Weights of a small mixture-of-experts language model, trained from scratch on English Wikipedia: 10 layers, vocabulary 8192.
Below are experts of layer 4 (counted from 0) of a mixture-of-experts language model. Rows are named router (the router's row for the expert), up (a neuron's input weights, with its number) and show model dimensions 256-319. Each number is 500 + 50 x the weight over its row's rms, rounded and kept within 0 to 999. Numbers have three digits each.
Before each expert's rows: a language model's description of what the expert responds to. This comes from a sample of Wikipedia text that the model never trained on.

# expert 50
It responds to: Non-Latin script letters. Single letters of Cyrillic, Thai, Arabic, Hebrew, Burmese and similar scripts in native-name glosses, such as Cyrillic о, и, а.
router:563480477472509491526500496438491583440517574420439516573554496567472567488528454421542526434503497529498603531512484593452535566499523485438573456544423416507511573478492496498501522453556490
up0:405528484432529421439479476497476518508498529505520485461508480381479483444473505488468474585459584489480522505420439579485424412534460533476541506484405464495530514576585456435491452461440480
up1:520469485480510475498552580530494523514628476509528490500634466494561505498529526455491480496499557463503553547558518522540553462415507508487460569527491502545529448513452523500509569490571495
up2:505541578399482373450482424466436420531562493456563376555415410443530466504568455531509509457489512451425597511566452444458370500450535526538411471536513580467416509471465414438478494588582551
up3:516590560517632541410468534499478484504493511501554426551500493595469531465449553486456525457554442503471479454550482425514582530450444529479491504529538490484452430496376525490455498428471460
up4:520461502473430477542526602516534353603537403506544560508532472516532419476446495498449412636473515530519488476522541435524450486473455564559486500430516414470646457551452512520497495374530469
up5:485491466557585515499499551544436470519586548513473516420523540577486457499560474549477503465531448543545449433624495504426536500582493517515523479479510530494442525471504573421472466573519513
up6:510464544488457552536531510522446567495562503469479497495401524575615520456541417467572477513501496421414514494452466558490503606484542481509438360494391490485481542536564496436557537469435661
up7:525562488545506551594526505556513428548517517579563466501473452591518478527533439465490505558424450498530475501528512532485523489499494476528445557509464549568493466534424552531451495478461441
up8:474451497416465490552448575530539497518442473481522453514457413489610510541506377504487458483416496554552555397543468510451482495518473574482481519547504457485455544509520463529492402493459517
up9:441478549443424507575469473495507509551485461488516519384463487540563494439443606419484475447520571491558469518459547461556436559463395479531387515439490503549495510529505536498569443509489423
up10:533522499583517554513500447491533492516505568533516474565504484559596562542559489484469435564488542489509553522437482489407580545523502557427520551530596505453475593561512513507491450556559528
up11:463520497527547421441543419419525504541502524533523521436635448526547498445466434588495489521503432454512468507392528529521426499475550525561383528539541498410511565516562513517494445472392573
up12:512489455484545548553498525446465482531494518567548496611490513549485501506616498442530469445480487480408444552515438424579477567493620512402426581483501471521551525427387466573525488546498506
up13:621459582552525537538550566504419530530512489520445484461459503494563486527475459521490529462497459521492523419456501557517588440538506483520545540499564408403629531545585521476458539495480548
up14:461401546368515530448445454554541501415449498536510510474466484522517531475530558602558554610530452451504502472444492470561520564373430569418491522515399460435461468526525460501465559492447530
up15:484576452494501517595522472478587466437605514479471493520501587486548502527467459472516501456429476550495503417453559504442492515428535502526468516526475647485571580449554498486501556525548515
up16:451522503465553510617556596575564529518534561553446422473465472554516436450441548400545546559555541531364528429514530522615550495424448544523492467595359484453568469511474504524428386550414524
up17:477462564514551453429441454472567514512554601507521532532535539582530476532503570533434478462477502529584452507459553490450518383526438497478486457479531512476525534558450489530480547540486424
up18:515434488463451540468538453549460518577461458493576561507400527476522424508522485610563528452573518516508521576589487557570418457543540569491521526506486566483483507519502551533447485467509537
up19:566487568642438450430541477611476596544512511453436575469418553449554488512550450447576524449441492514449519552523532540479562594580522440491416520490487542454479538474565439483412476485434362
up20:425489563435484508534469477439540509475510503533522555463425405554499553545555505506490402471572412528502460564408521526497525503460522554427525544481484519418474506464478399476537539494615543
up21:542477487475512524558515565564504585465629465524546538441475469565448510529412532449506434561561478504509483533549532532529480481499498518542469499546537596449642458421475582515503463455439515
up22:513492485516516524519467534593393450484559447469569460561534576524512485505470542497482426550563586487586545359402502418517556472568488546434511485425575562461462485463564559518481433438447564
up23:468576450453430438535498531502499529489539491484474453461544455567494575412511541562488442482437492536462521425474510520609509521505486485576510545521559540480413511545530510571472493526442533
up24:580612484531480505531504433526574512441478499533364479459554449503623498521506488470455482494476487561530519449581479506504455599499342509538431534475429380539475438433437482526506501441442494
up25:483502416468532425541519542532525468465469458586514430579492471567571524479600451519451561553545495505451497520443470458412534484546594509529414496499448549430420506575559480474475528508422508
up26:538458493512461502464486490525418481444578559480542480426617419531537509460549534564550495497498487388438457459406525535485504491493508592554490551529489511412429455508417538560399523514488501
up27:433503525565576430458504529472571468531488581597480483425458531529510502499514546539485516530504516397456485513557463549541500452489512391438547444469547563486503490429559550447478413478585404
up28:479533577512578545536472389626370530545469531490491498449398573644534485539556506468566504548442407423381552544496449503525491475524416557504483603430481412428494508529465550513521507484462562
up29:431515444505563537569476495436499480496587433569508431494508503501497607503522425388535510536387530533370482536488433580573483498503433428409523556515504531468535409561441490489503568524436490
up30:451557541557447516569533602479525455535430478436467475507487529571499509482528575456486521566460465503485585515426541375506561582525515565467522492504453429501473437535506466577514559502538574
up31:549484481472518542488529492567433460583390509485452496424400516530533476454502531618482426550461545509502449560469568577548492493478474541450447472462572500458498517510496496420518540461475532
up32:549552522563464530510477472576571491518502480508551450518386458455492384463512465448503545447374448444554362580499509481483432504521602438425476509502529484513583482452365506465522570488494463
up33:450528442463528660459504484508519516522495535515518452467411473529512370543531399397443546469423465556539498480476483427458569491532376508456513544478513459548505393550517514482472518544570488
up34:460528535554471392433512547539458558626412548526504478505460536418466543494416597429529495496480534471495517534575491539445547528476436414424415551480502498474469438534515436588443548415526413
up35:567531465503518455427540431467593528490534458466524368460584483498503422578488597507470526486557571519549592465447483473552432521478457470522536503494575625524574486533478573469447479495490464
up36:418501507559470526403466417501364487419554557577574450615457419386570503570584508502495384484474536551508486462487494532477468459529446582550429394540517514568474406496513574473531444546489460
up37:454599539467553521583526463451466512594542424566433483542467535568545503474527555466445498479524443608527453505525489447449569453500434588448551581487588524422540444523469433484479542471494560
up38:530495459474481517491551485438491547506475529480416565477521388516527474556546531490509499458464528492498591451449486485549480460550513537528509485462401517459464519514544425580487424583534465
up39:497470551435553469459518497471548450462478484488437552430514499489568448519419500568521452499463510397482532502561491546523456491530519556487406607492523497521468471532551544457514432489490473
up40:461542534424448506499488439565536483346516513451498512437466582464564528503470566465532484481544502425545600506490454547585513447442445548451474541419355496555511483559512519492479513558438553
up41:505420549519488518585431499495539503488422538465551447568430504367465543467519414549465562499492540431525471505523525441478569549573503488458530438548528503492492516448467554499412448493501597
up42:507483522551583516548458485536462393569432491447446529523433479377625460468558459525548438529546493488522498454440525527514517508601452562441428548495516438446451521496478501458513521506495415
up43:488478483447457528458508567528520460418476440556522430483622524513512494427613545490495527574418510499465445555533584454568512464433491447577460409469381486421562481475520494510493547470506503
up44:486542521504582487550488498410447493582531521563614496412482449583548509450617585525479536477479443515501565506489461491528461516481539567412550430591532428471519592528575461473547429553491508
up45:441573484468550536475508474607536505517606465480516534563488434496516440463475422580438440512511439474432476522653527483554530506483449447479463498397443542481403489489444499564537452416435541
up46:553547478412390446530466485569507549543483420520502419505515598391493468480429483384420469449484559517544527473459492481451521549449441512521487427494515546453511540430504519449542499532584376
up47:443444518489501457563450481545455523478566479520414458443475466407517370459541477545560482536466587471504493469550554549580484630465602509402419514441576584517509593477543506437552508583522567
up48:509582496369533529588540491565514561590488547571603556570487378462564457452562419420546530510482545549504499541444564576530445531499504505516498555467527506478464521422424494499525550469521474
up49:612465551445435560542506447511452505416510403539465525491410551403454461523423440517473482417495505496558483453454460409467561485477421557479479481565447500509628440540407414446496488490519523
up50:451454553484473545529453555431394545444424502543560454467532456549489495397478402431593526526520432527557513447528482587586501449416476595520521599473532417564552566604509475516476541557550578
up51:526428476470569589410537381496538451501499505499457507548500504592470526491496499547558474457446546457559476500397491519535476474496447473534502466500516575463471469539427448504482543574475443
up52:513505537555476476426451463558550539468551497498498426473473416430569434484550397437468475386428570543501571506565504511492487527495582535407545476438511458463515430519487540480476604441600432
up53:466437578535582536521492501530488404420428434454571498471487424555563453488489482550498530479579537470574543517528488491484456493444539480499450576360456461476499487499489411515460459577427461
up54:417575462432517538395515520461442502444518505532499501509535520417443478504364522544526414547463477393614453529495506499518525415516464474464548526478429480478546514482556566533530582532455549
up55:473520511472501432494441489576565457456541339611496510465535507460494506538444678579506528530539410444514512465511516465579534496479486554546543437556514544470391545522461479540439485426501526
up56:476511436529476527509473576534425564460457491524486543474548451398512551532450493581541522579446539476559485548534493439502591492501417604481524519532445574491485491462521492430416473550455462
up57:603487494531519448462500505490528560533389488564486462522527477483474454480478473482495475532508494477506532518585495599495521415565496507510484543524408462518460501462460506507579549475501445
up58:490505670565585531496495408556501659564469460503446462467503459492458489478422586515438479452406562502529574582485483499493529552569376517475466506450531462450477502478531385487459534510429423
up59:468492454603576471571455484441503499513496456571587529456489508526522496486442553551546542564409528472484505468525566509449538444489559487470520571507460489568541480501447527471451523501553480
up60:570454534492470563552535461517533478465507528552542548470529541506522448500464638437476558490442497519509497551564537444472536540476489612356560516572456493453641521471524497470544507486530500
up61:556418489482590551506511545482472514496399485555526463459431533515583401505507538606495520583495507453540443571471527516466508505462426443549516506499492594483522573554455498566540550376543553
up62:540431507520523535516512437521467482541440501458494560430457575407544508434580551510562508610489547584594508542478533489436495552503356521523518411419532469460420507585530380551510588533532540
up63:492486472470469529573497601477422520500533461525522445549526504541666466495502472520487599536441490512462422474541488477467509584400568498509506548545417540497424519450499511563556528585518634
up64:482563477559495595504537644541527491494503476494441472479574526531447396471428490429381550529541532487462475514559508489487516528477510514444500482543508486484552467521547503458493593517553530
up65:521413417642450475573490482561504558587454527537492477480507575449577408520489548491444458465451503561529533465546473410526580548466452517619530488532478563443502494569538584503452558410484629
up66:455461482454545413567516467561472448511543500512475527403547508499533531509504530534603522450461495590455513560475466465574472528503508519474466531454490566537563557557510520535560551506492424
up67:516465469519571451485541551546509554523519446579429490586501468655576547498553488545492478464528592442447445520508606478496429532584532532520557543558522516524496543525458447491477486583506534
up68:495596471519534542510557489571476540479523514535431489502463380558477463499412420563553506488594531484524529425485447576467462535537572472502476432441397457548533535458497591513458485541602414
up69:438434465494448419467446520570468548575618437396623539386408455446517433484471530461517550515433534450619544517534550442455456450496463449516501450492411520528579577504498488471413472451525458
up70:517490563484537549592467452498488443518481601550458353564544506520596489458537485445569435596539477588474517568447483392589580575436540507541559501442504499571505456489563513502510524468489495
up71:496487531470487533511516400521455554538537512487597547517511485509515543486363578458460441581545491436459457528398561519543508458537478540601489482374533515516483556568523507610454409518527518
up72:528451500525554553508497405412442496544519480517565519563493426519532437507565449577495449534550465524584487494590437561443496584569520514584482488500411530481418535484581541477392475491510472
up73:505375474592422462506533557541519538583499440498555521392506405502446545476658509577442454478520480565451543523547535550549558488509449464539519516439515468550532587478383559487488449525433452
up74:477518466532492484534515536615479477467391474486476472510505489444483516489522472529482460541427503595556496534539533373560414511578517449499539491437480492472457402512505508440391487511505458
up75:518493526399534443498530464431490417526624507555502423444488572491547444496486395488499566547489478413497552457516538461482492396535437487559501621524582518606512414460551462555496400474394485
up76:437482486509443482511506458490487522536498566544446485580505566521525531494459501503441530544554496527505597507532467585456522535441474427566490495391588661496439503524587491505578498422441561
up77:511513446562594386515502552444496524476521491520471504534518556548475477466593486631550497518520537502496397417479482500563546528500423566542543565483494479443387502486568547535481488551462583
up78:454483531395480533475494447490441531479487508500484505563520358581419462486488472578405575483501513446402493477519452478553550475504591579598511522415524534539471492453587541588440500568500501
up79:488499552520478584597474441551545469556511566489491494420422474480555507481564493473487439507514411503507469504463550476535502492520467498483472434495429547466556517472517440545525551567558561
up80:546519471477492498492495559427470501588567537474611513520538488346553501494458544472522538509552514557474492431551529421461539464525500555453515590505547474502406501451482523525520480413421443
up81:409611520497469467528490538443473477493549432510530524458491512550522578525475541495451476541438462576378423541507503423519520452495515415503474455477505557543513593552491460533472520504455522
up82:525490506447521570571524393508535571485565464502441505468456525635460489506501469518546461591537450559432457605476533464553459437455455511528457531387470523514514426560518545465508591485464458
up83:560398434555534496512462493385492436523599511418395553567535455552557468444556487567528515521428502479433558511503493583548516481506461589499424526540483505477506509429426499539523552504484513
up84:491499463500563497586474479504463497595503518460458425444537471505548591465481583495482420510534587440576482518558505565483550467529575639549482460448480347473559376503585396527512564563407490
up85:497539459566443445609456558570580425454519501511466466488563525549447609450508566433415505501512531410484525493528542575384525465428452561500429586477506465517495497545392456590537484471526527
up86:527524498575609488462483500474520433591537548523391476586528566443508546492569533555449545513486470504581512574519507496522488597559457417508443500480411436455493482525470509470448580470549540
up87:519557448580519658403459510489509449467579410512454501512535512463457518497401436497397573477384478488557597527541556515522498517565548584538444499558544536476433512493535482499426550524488500
up88:497515502440514518514466486563494580499630512553472454504540555552426483486487505527533473429474541520533487457436517441509508637539519442591487455479498585426610556493526540485411524540580438
up89:600479498551518584518517364482457539548547441505475551393509461464422516532412510488542549510489505553592425527574468476492564525632515397518464490492473587501560444551459497483532524561520474
up90:488401518494518440405538590466460540530547494508559468548577481413507586506501604431495446527537558488522528421448478567505515554526429499481582473539544390443501482502576500507469435530501454
up91:460534408546522441467487537527486467493506472514492523540607552486465546494516468467462543538567532556439557564461524518455556456523478548429459525429444529519457596555411494511506469575490442
up92:544557480524534467555506509471430463521418320536537460572554429436519408483466435452525382484492551468444531432474490476385527526524422462536513505541327493491471483475517338486481454470371454
up93:534481495397474457545512543593438482500522558552504466485494461490512462449602561492507544487486574627464569428499492478528579470473534549481502434588480527513586590524541568490463611524533455
up94:438514436435543501556475467482548449417535526500456493463457487588619469514563443538554454523457447580444512585548548469468534492400557565387558557438525520472541595557461448497502505411527559
up95:580483432446578560519531494578546463513480450506512533458431463485519435521540477544534471496577510444460534590606458597456610445429472369569509461489453483444464556423442518509504498454447475
up96:461514537642581568453457488473495466505475463495445529558414416449536487481562485557568557524534555410534421553528541429500407560513548471582515507553441526434522460500436503497491421469432523
up97:567493453537532587438509576475463442502500522476433466499470451546533483464475614561585483523476557480472465457413576501559615464519453573589614443458502484511498476557493530402467431482422527
up98:460498518476456522472559524498504440525434502496470491479543537475490497553538554493538493526406567453497512483507501433415502532467498460586420472505523530549453494526542501512547536504395535
up99:534490464455539578537538465556538554584509519487444489487542584505580566513573501467526536545540440618499441450453464466522464478536470509492466503539508463529503581551488466528435621505539525
up100:444537588569427438474524595548469498570520482505456484556513427551482464461548447504535548530501546497566466557534486573519473465504626641547518525595506462502512433594535524499466553431509487
up101:504474547419526433473496424435556524466448382500595439484557508448525576523455564530464504481585547536496468462523510533603440501546472537597560430523502488550485458540517531517445534478509500
up102:480505515593515440539511531403512474460589486529452489426452516503533444466557579523462545498462534425405458492507527439486464524524527479542509488534506497462473539582608544542503449582482514
up103:560474493341530535466479400551430485506517491519522417529503408541607600439511539496538505471547513568506525540536513456542515421532591539446425507615456539529548545484493467526391471487514503
up104:524481508429612506584542451508536471478512461556527487535467476533522516433531568515511498591490527423535576480407465476609504530483484587447543527474539474414604491499522498475540509497549460
up105:490492507468495544555478444544486521539494530452588475473500488504560443472495519440522497487499499522477516525506466490475434458549490499542492533548552451470486479567529616568472577558547473
up106:511585597519518537426527501492523484521518465529495445483410613453488530575401434498501423470379509559439448481483500503517491532490386483519461514569427513490474447486517504571517560432484475
up107:536474547423529600567452482428454602502420510566549506465595429521581483532521417519467447546521597490507509484532536436488565533541575511533511504544581577469496537415473516434444413464412529
up108:501514457611565482503511438488489519455544436513458487472558575481611528518501444529531510566484427487398628581447530550516577528484449519540482443460479512467454510467532462407454511527467548
up109:479538448438440483521515481591440551571590419448540526450447483493452458529501508622490448512464483547438487505464494474565532495553434496447371513503546520520600565488463533483501491585415504
up110:412522528406500553483529523460523561451519419542586438596549514561531536485465484532405546537538603542478440496541512488478544531509611426435600462455475575471574541449443623464491454457478549
up111:487469548501442527542452426521517559578501424476454451498474486557592483516557491612481421594451469570517430517469537463463428555551556466524464528497507564499529516506386409487535484485369531
up112:535474430538455460446479449490522477482569486535569554443507497469566444518431643485466508460497395492490508484549488515427563447483476526513496609512491580500537490511587453527573533582556535
up113:439523492462447523421519489450463472560529481474432518523468507445500468455437494607479559505454453468563504463426482418525500527437547534431523476434501372539546534496466507465508525557524485
up114:509413448484555363449535528509439531543559586469464514537392520535528438501562423471536492542530499499513451450578563525628565464516496529484459487478517417477467552587572489418490532542592456
up115:523559492523610491458566496471497517498411558507492548492479391599500402483535530523506483540490530522589520623516477420521450512583525567482507461352539489537519547529489464554535467525564496
up116:535433606490493536466495504546490466506479541501499610433423440508480454461499508546415510544495467542455460509551518562477502483604459503461478534490528414477443531540506477471473430508530507
up117:535516617532428479471508456504513529573524449529516537501615556498546482542517491531542520508471557392443517620562463566529497482484420578466518513396470435583572519469570484489473475506531449
up118:485583596580461440458469411513482499525578566462540506554520467380491485483469539534439479524513530363411582387507541407484505448579525426480412515525500511528497469443493484416486513473478531
up119:540465508528530550483492538515504488569520445507488420483515487377454461471560435527499514444571475483429395424568410461492508644550443510475486436496560446520497453421490462515504465518559542
up120:499463495478468535533517450496500635579468559460557446581458497474525471479523512411422454438375465503419576445519452493475511476519556492478514583524456515476463465564545435566486509398494582
up121:439435541451566464524536433508542488383510509480528498517477440488558426477515504533510462472438472488546563366531531519456418477504528488521406533528540486511533526481527408553481555534500481
up122:494493465558531515477472424462454578479431545445507552444457400470464450484462541565413495517591499456519568531481575436559517487526466512513433548520497483538469561603530557491447558487411430
up123:549403540417522456514477504518508527450481473524407511580569444620576528437624548510497373591524497498603471480511469544485535510450500563475469492562477415454511511526503509446421598463644530
up124:477451533493538520458441331582483524460432569502531524485416526441562530446428582491509513477537579560501458464488553538466516478522480502534523547444527507484401600568506500501522514516513602
up125:403479515610642490550511545471481561460527532470405477430448452451532547521537467415550471500559500439451486539537581490466515539516562543525527444433470539435489453494475497521525524458433578
up126:446527570561495578476482466481456456474558545443527494565524498509613467462594442435533524489519509565477595531401572498472496558495569586393442545420506426500440484464494537562506563577500479
up127:546462554547502460573482476471555530352438587476507487594463527485512475459580490593575478560547510504439494494565440433467554475430434491489512522533494422457445530542540489487471527488452470
up128:449512469499506522532466445545467495468460432506459551503521533479548547486422544507443462544553469456496440573422532525504489395518500451435533488482577617452417550509412564460438540526454550
up129:508563554568571487525558498536509448496532551533565382495483485558539570521520514576477495463486491570596556510471497433455482500540541494442570495561554466449426513493506432473469633462525430
up130:504433449555518484554555429506411423466515449495471582576514458479475527556514504583557571540545513448407495453466518566355526535573525527515502573549482443482430468443396420521503466529524510
up131:523512449437418543459523471495469446545479593491510538520499520533535504482480482522454512453499455489434467492509493488497649501458504499579540392469563599463478484531489517516455462468469596
up132:543532531516516478527567557529554514479595365479587607402554528352502424451497537423489609525461534432495410509544519435467404516534491575463449604553555475543479570498406504483464460499527521
up133:528529501453442463461488458462524571508410460537554438537514606545533470429597545553483535507460516546487509520508500497561408505447489498530515436557539489514507522572445436519452566498449550
up134:438504461476406514528502486604494541520526504734562486401489492374447510443407621481447556503474511628482556495516514412563540439508480460415516445406412568503548414501579433535430539434441509
up135:463539561529585481522510429578477470507605543479559491430577503580567526534511502423532545521492502490502510350494540498504478542526508520445464476487412494447445482467548481513548502459420581
up136:515460472462534524439528569564514554502491464481571531485457496441478493519513511445521431529610567525549591550550545506501491391429519524535489500609567593395497475449476543515457460524437447
up137:417512559578516474584535346434431554569477486530422414498536590535497506444478469439487507532559461535546530644480453587522513515472484444489472492427469512516591472524566479510570568474519539
up138:486558494493545424482493464472485480527496662438585480521547452384509533512593481482444452506494530520456489461417471504406526575486554571497530407394512482451512496502524486535525536490482467
up139:516531473447545492503523495544417470534559562561488404369562471433561382486499537486501542486491498512524440486477535595458579437466479531449489494468521442445410515515529496545529507440478470
up140:476548544576562549460463479516508475491535503453566611411454574449577460526452517530604463535430416500520499529567540457454570507438481488505473508500423503402496453502505417433445565433458450
up141:402534555494449476526527474466549464550491492524549553503520506451447487438470556515464554544461585470436540474569482385475528434461507570465472524431501507493470528465664479534539439509449673
up142:559555419561461556474516509540428469410530457561499459576548420481549451469510594502504562583548520508563461523513502468447522455527482468487535460527459604526341421497547473398546532580496518
up143:480514431488568411409485431534582552533459464538534542529537524458510498495486466540465494474524513541482463523617502569433523522493434557493463509424490484512408439525447526514427469541469511
up144:565509477448541498482469371487489430433518539486476413564505536493478500522435459508490600463429579582428527498516478530667565567571476378523444565443614528439454513493524493561510479438400511
up145:424412526462594519462491503536526494519394472446426504445477459481614549537593542552538515455520483516452511497583495598464424416464461549521520586524591510443439479484452493498493478509433497
up146:478430557421469524498453475585464424582523494580455519435525505391422492516477556607461431457457444463540521449476559531489540449437477507569482498556380515444429522570503565592397423552483431
up147:493425449420528498547488527544620475491478451453431446463474515504603439493492486558527565559529354494521558535496512475571593458458475537539450391557547527451465426559485495511540601424502529
up148:530548553538487555425508460494520434487478512500535428408475552538462553495533562499476536577516513475511548426436532539479487569500497553433457500536480513524429399458534512566473509543461397
up149:554582490494587503640498406564459496576516559535416477449577528479457460517547518509396545450516480529438446533481494509548584569467609485511512479457509463514502399604414492544442560435526533
up150:462480519451515548583539442440568413482598530490518543546510548580469372448499512560415519454463502446475492478490515505429513548465412445556577519565541499453552532537504484491510513506533537
up151:566487501539604553533490553489462518455553429403468452417466490471561534515591589456499423540511578484564429502460525436513553539517585525546491451497594460432539499562469364489471519420502569
up152:458485474512568572522528523423502617479508437511472532505544515491520598540533471511515480496435509420500431539418547569523537499552339472412404563520477548498479472522431488627405431596498476
up153:469575487416608598426530488498472474509546515624438502523506562420502477501382418498522482487403571548449436488522492415371493436574430525456513536571448435467537428495497511584453605525431534
up154:555531519411459504485546524568514484516534478596488426454488445464513448489488540472510570474565607566486530610483456557511628566516521485493493501526517422503576511532456459420479540498508512
up155:479497509539499523531470462543548477588416409463594539537549420451463406539542536538581448547528470536542387424469464432452504462536459505488483503464502570481480506500524544507450533462524516
up156:489487441496418526500475574509515528491482506547501436474550486459473542485438453530510551537427448529528462530432535493544563574571468496541538432466504483505574445494561472476498633592547464
up157:576446573489560553531531508532434567500475473527529557541546574506514568502552618568616551465520456469493451449411516545553494511465426625591569461497505493443507518595511501558452495412519556
up158:431432536525509468455464383498478586551502504515472499524458538445523433470490518559496521507516463517489476592561493505557496497505534466468503531513433539481509542480516441520476510477513516
up159:542503546453551524522480529452557456493509567527511375576608492561592470426513524449457502477520492482505513467530505460558459514523474503515493564614526548524602491380406451552545501461525514
up160:608483533542451556475493508551483503375502523459662474515526543566499513486456425557555480494430449495437492458527470588484464565459527430523481564516402509490437514443408487529548544454530548
up161:521485516412497501354464429476448510455490393425525398520505500456557502473491492497471443498443517565506616520455535594531556454491520443485574527469576548467561531532527564508487568525513545
up162:636531546474476560677462521450392528477487579420450540404503456447518553511545501579537539510532444507495557546425547511455500468527470510526428531530500480456517398536467497479486498632401542
up163:540548466513501539483529600413480509520505481577559473465510580531551497531560560501585449527366453449490432462503570400436499531516498579555469636534505531541361495496405571585427471490467487
up164:497491537477427573536513427521546550503453529518473475525505510460575467455510508535458409575470527581576476455424543546609538601445467477454539534450450536531535654548506451497571477517482528
up165:655503514606444360496550522454475535526543556554557467467540497504413494502519496518536500518474517519489499477498462492457528532497532567467365502490495520589615550467518410453493492413512493
up166:460479542547528508512540476556528507502514560557408571500565532539514541500493529630540415390456457586510482518572460452543553492498537426523535483469404443580453489492498641508566545388538544
up167:532425457513464480457515416519492520524579497498466548483419517467500541547386546461550495404625477563539491507401494394538549502411571630460496475407512337399523424553484497441571550410565499
up168:515513445537458521506486495597468526495553574489395452371446498449555484453500570542485496515553509488495420517547539567524529544529524469583408481545548411526394538507401467516503466356574547
up169:496522453504506445527476471473550435485480435563453475557566494561527425454514435502488458495506526576488499494422502567539453566554504548413423459523478530409525469463579573507504412408541485
up170:434503546484509479479523415316487473562588512550515533490386556550472526478414466554474520431400447419599470519461445519393555458499480498520540549517553467519536481534551474455565507565450469
up171:517404505448590507479522425486529562547490534531469530403505485535572490491518483493486427510435446542523475499462492497451520413517427551484535559548484475452522426518523451482450483464553501
up172:537555533585564489540495441489582497554588488589512453576466552485522457523504443548582406396469486561561430578463455348496513556475513484498412446464490468509544461463501494508525588519537568
up173:549525444495593424468494497449496570503407568535463540542571467551579374542336519586489482421529527477478504459515505447467493494557455464541573552469460529483462478499472437492488523470546475
up174:526610461603600462565495514447533534531484516550450528589448395597623502476464460501490547473496456360459525569457468391496532542483559541480451548538553495467490497477416532454400533494424527
up175:542438503499514569499519490431522509523492485508491476535557479511548523472502502528497519485549414505594502499416493482465578450427457523402483527445504452478524572603471486422587515421546536
up176:484504441615534462547534476504549450449474486552469402523455535528408491518563476486530476454447478592484436542532533470506449482465487452503536536399522606428502483557489518571529586485423502
up177:532513591519510480535540544435566489560571507450497458445570530436499488529564590457495502621494645520433571462456510540561553528550400486549527510447544439463507582385617527466454407487503450
up178:393486502441506540517517455509524486516510558492622546440437481437500528505552527513493446519454549593503455514555503484490428432528507585468452514550444537484428527504499527486401475537439574
up179:411523504464475469522520630462577525477481564491437530487432453570519592560498491490437509570554515446449494579559497642538582517497409460484474566449518531486425442544560516518469442482542419
up180:432511508429461426548511540492469522565441424491455437422432449459511520531503523395500483547500524489509524450522516507545612431507504483529479445543496447481566580585457428507534402458499506
up181:581501457523599587501483476433479573513405545622496483470509532439465439530518542561417437433536564452606570487595456592519470480502449463633510499541474484460445490581514590551530532458422553
up182:428542435486529570455508461478466433592517412403527486488543531416399559431392505554527571549481564564479575537525479477558537465416501515453491405444573487471393380523588510476464497451571484
up183:547531476424464543427468561570480502567437460401577507604368536466505413482508602525434494536458423420442448393587580416476457495443497525456520524451501551508463371528499456469498553562455422
up184:502581544563475404476504462488512515545447416541498483435521402488513604535447518573436518500526602571547515440571470439512511566610509606438487471557577464556486520496477538484417609496454505
up185:484497581512557477438525464526472481491456504444515499502444473568449477510460427493515552488518479475526506523441487472545505405504401532481386556489473590526497508575579476414528519578575531
up186:462480393511496480410488456499456548611459647488492529499482514526530480545441598541478495605468495519465498455412542400517589479483627540530499411554528503452562390481529491539438479367526492
up187:492586520503516586524551468561480475585571512479486478566495470506491587519454548510553492539493493443515533461553504462413511463437528493554521520517521565530543480582547544461555439404393530
up188:545473531537431611496476430481456488591511423505581521594562533428494561492488547571535466524467596463478433481506488523454418404519521521480468556500506484515465436434533495526488441380521441
up189:566424465501515407555457543389518571469612607509467482463511477448568437518515451550442526517468500569491548513480498531551581542491483495460552492571445490447485444456564508464527526503471513
up190:476495497481490547487524520496454432476496509562523563482541620538544524537448581408544511472467480425538542451448484467501536456421453518422427496460511518468523484442493413556459491554502415
up191:502525462532529500482493519576554510556611506520620482486449496441426449476546428564546462536473438498540463418526492576436482496544484506505440531602494504499541548525559481467458464486472461
up192:582493540556501482567534468507595518486569541568514519498497414518519450465471469514577507470470535496460574495447498386529566489400521457514405531530495446499487510507333532489466475656547504
up193:515474512507387520397444505477553427481496547415548406474417540485502531516476488607471472527459522519514535445529436596492519445494534435581503461374572515552468577442545481521578512484514507
up194:598525481552505543516503541550447419502561345471502521550479509576559481529432506526536555528531446489520449543493518445543471528527464518448387479396533529466441430523464506458540503519563519
up195:470413530414462468527524393604584531557524469453464580614583502491517453470392389504506511610470517537488504456449568474561497471437555464504476507552520460504462472564436479503545592552513506
up196:415504480531497352465527551546528500504461470457492465457513406521550430468448499625436514514529577466513568477536482478527494568578458492449514533470559582483421552469445643512499545486529481
up197:375488485450480482431433426521616463553548502507432567519490447454488501521536537428525519442526472459435508486604499587506558495498540516451420520423458517452408560560572545509492552566545480
up198:534454408528432496509527567567489501545546460499413575533535413492541540483509541513517453513571466558561488486507479391463524533573492486494537518401551560469463426582507489510460564460524575
up199:467506486427567504541554473523431496553494568445514507514431476547520525501477492476543436531475576437511530488559472523544492489384501478482580488553539526468446608554528483577548518530507509
up200:547518523445491528503550443596480499502498431583499526477463418507551478526490531511505409475498553534433585500554532539564398522498535523509496562463488481527444548592483547369545509543561541
up201:606528549501556482456516488513548549538514580517518560381491411543586551480565582558552581488439489494504435516534497399450546496546532533492426530587431503453496476520459496563586491473598477
up202:557490392553520518546494532472452460548457558506548486522545438467484458491396515526496523398585441502408488416384500458524574512549543463446447515486394497562479478505492542507510536426488581
up203:514493428532558547498481470516479542446507491524525479488601437588521505540490502498468505482455496471515514483446467474479555437466516471532416474540341492567565438507495514538464557505532587
up204:554487546415621510468514471526538564542451451494511499419506549434555452458472468448519498462438481552541517411488500496493453537436443435429484514408509495505618579480527542468549544524553500